Below are experts of layer 5 (counted from 0) of a mixture-of-experts language model. Rows are named router (the router's row for the expert) and show model dimensions 0-47. Each number is 128 + 24 x the weight over its row's rms, rounded and kept within 0 to 255.
After each expert's rows: "comes before" lists some tokens at least twice as common just after its tokens as in all text. This comes from a sample of Wikipedia text that the model never trained on. Tokens count by the router's weight.

# expert 82
router [125 159 143 145 140 146 120 117 107 106 159 137  99 116 153 102 110 157 155 147  87 163 134  98 161 126 142 147 125 143 152 120 148 102 154 127 114 108 154 101 155 125 171 139  99 105 155 100]
comes before: "-", "|", "\n", " ", " Total", " 1"

# expert 6
router [147 152 163 143 136 141 112 140 107 127 140 173  89 144 141 143 171 109 125 153 144 186 115 114 135 146 161 114 122 117 114 175 140 134 160 179 116  95 143  97 147 127 173 140 112 130 143 123]
comes before: " |", " been", "a", " /", " (0)", " no"

# expert 36
router [137 134 163 150 158 146 128  85  74 119 161 137 122 135 151 133 153 148 143 142 131 162 158 116 129 129 109 108  98 169 123 159 139 115 178 184 106 102 127  85 118  83 196 136 114 137 163  92]
comes before: "\n", " ", " ==", "==", ":", "==="

# expert 22
router [152 162 171 121 170 147 134 121  93 117 121 144  96 157 134 137 130 163 131 142  75 144 124  85 141 136 123 131  87 118 114 155 150  84 149 159  98 110 114 134 137  96 178 148  87 119 171 134]
comes before: " the", " a", " that", " to", " it", " as"

# expert 44
router [143 143 160 151 137 144 112 113 104 110 131 141 119 159 136 140 144 125 122 199 121 152 126  89 168 168 142 112 109 138 136 183 163 108 173 154 112 140 140 106 141 124 185 162  96  99 126  97]
comes before: " |", " 0", " was", " is", "The", " had"

# expert 74
router [148 147 161 144 146 149 120 146 124 136 146 162 102 126 124 170 133 126 127 147 102 171 154  80 133 120 131  99 114 138 120 162 169 124 142 180  82 118 128 132 140 104 158 135 159 143 126 114]
comes before: " of", "-", "|", "'s", " MPC", " River"

# expert 8
router [139 141 165 136 146 140 148 119 120 127 136 132 117 126 133 137 166 146 143 142 112 157 105 129 138 145 139 117  64 107 108 176 146 122 142 134 117 122 133 107 123  94 189 138 101 128 123 108]
comes before: " |", "8", "9", "1", "The", "3"

# expert 5
router [140 136 165 137 146 134 122 100  99 110 151 140 124 102 128 146 152 144 138 139 121 184 140  80 114 135 127 135 102 117 112 171 149 113 153 161  86 107 141  93 133 114 178 127 119 116 155 118]
comes before: " |", " to", "\"", "a", " /", " K"

# expert 2
router [131 157 160 111 137 145 126 117  98 134 110 140 116 102 135 144 127 132 119 124 120 178 112 123 126 154 114 120  91 132 114 140 144 108 141 144 127 116 101 113 143  97 144 160 144  97 131 141]
comes before: " the", " |", " a", " his", " their", "8"

# expert 14
router [146 155 146 135 140 161 137 153  89 166 130 144  95 143 137 160 152 119 160 114 106 147 136  96 113 141 138 137  98 137 122 183 122 120 181 157  86 115 106  82 155 112 153 127 148 110 179 111]
comes before: " |", "\"", ":", "'s", " Best", " Film"

# expert 100
router [153 152 176 133 142 168 136 126  75 151 131 175 100 140 133 168 149 160 140 131  98 178 145 101 133 164 120 120 118 157 132 159 147 113 158 168 123 127 139 114 173  91 179 147 109 101 141 109]
comes before: " |", " were", " are", " have", " m", " W;"

# expert 113
router [137 154 152 113 157 146 142  96  91 134 138 122  93 143 132 103 167 130 134 133  82 162 173  96 139 138 122 123 136 122 139 179 150 122 175 153 114 114 104 120 161  95 157 152 108 102 141 137]
comes before: "\n", " The", "-", " He", " In", " It"

# expert 124
router [122 142 169 118 119  97 127 121 115 133 134 175 118 122 154 128 168 144 161 183 113 157 134 124 148 131 150 125 109 130 151 132 165 106 109 162 104 127 124 111 127 112 167 139 101 136 142 102]
comes before: "\n", "-", " ", " The", " He", " In"

# expert 104
router [150 160 171 119 133 137  99 147  82 156 127 143 102 128 137 179 143 119 134 134 113 175 140 125 102 135 124 127 123 163 141 188 152 136 145 144 108 113 135 109 151 126 144 135 119 132 168 114]
comes before: " |", " and", " he", " but", " which", " (aged"

# expert 95
router [142 176 165 129 131 139 125 122  53 100 163 152 104  91 141 149 139 146 162 133 104 150 117  92 140 144 149 146 123 134 121 140 144 137 150 153 122  96 102  84 165 120 203 136 111  84 155 102]
comes before: "\n", "|", "-", "The", "==", "In"

# expert 4
router [143 144 170 128 135 125 131 135 104 123 138 138 121 126 127 128 149 122 138 155  92 175 130  80 148 137 140 143 113 134 123 166 147 121 151 167  91 129 114 132 115 139 182 161 109 101 156  99]
comes before: " |", "°", " /", "The", " October", " May"

# expert 46
router [136 186 147 153 127 159 145 148  87 131 121 116  79 148 110 135 117 142 142 147 134 151 157  91 136 154 160 154  90 130 152 147 128 140 148 152 113 129 112 106 103 141 152 134 123 149 171 134]
comes before: " |", " was", " who", " He", " he", " (born"

# expert 85
router [146 161 128 137 149 162 150 150 110 140 175 134 100 176 141 148 152 147 160 149 131 134 113 123 143 138 146 126  75 158 117 183 177 112 135 167  74 108 130 116 134 108 135 160 119 116 153 122]
comes before: "\n", " in", ".", " for", " =", " was"

# expert 105
router [135 142 166 134 162 154 127 109 104 117 161 166 129 109 126 137 144 135 124 131  81 160 149  72 146 145 164 108 103 149 126 162 139 121 159 136 107 117 145 101 155 121 171 150 149 110 158 140]
comes before: " |", ")", " W;", " driven", " L;", " D;"

# expert 84
router [128 160 155 144 103 161 126 107 107 114 154 151  79 145 150 133 149 142 122 151 105 160 149  99 152 149 152 135 136 157 114 149 114 113 144 146 139 101 119 101 148 100 183 132 161 101 160 145]
comes before: "-", "\n", "|", "2.", "3.", "New"

# expert 67
router [145 170 175 103 151 168 114 124  93 153 117 127  87 137 143 111 133 172 134 117 117 178 132 117 145 153 110 127 117 175 129 156 168  94 162 148 142 111 151 128 138 122 119 132 116 116 126 137]
comes before: " the", " a", " his", " this", " December", " order"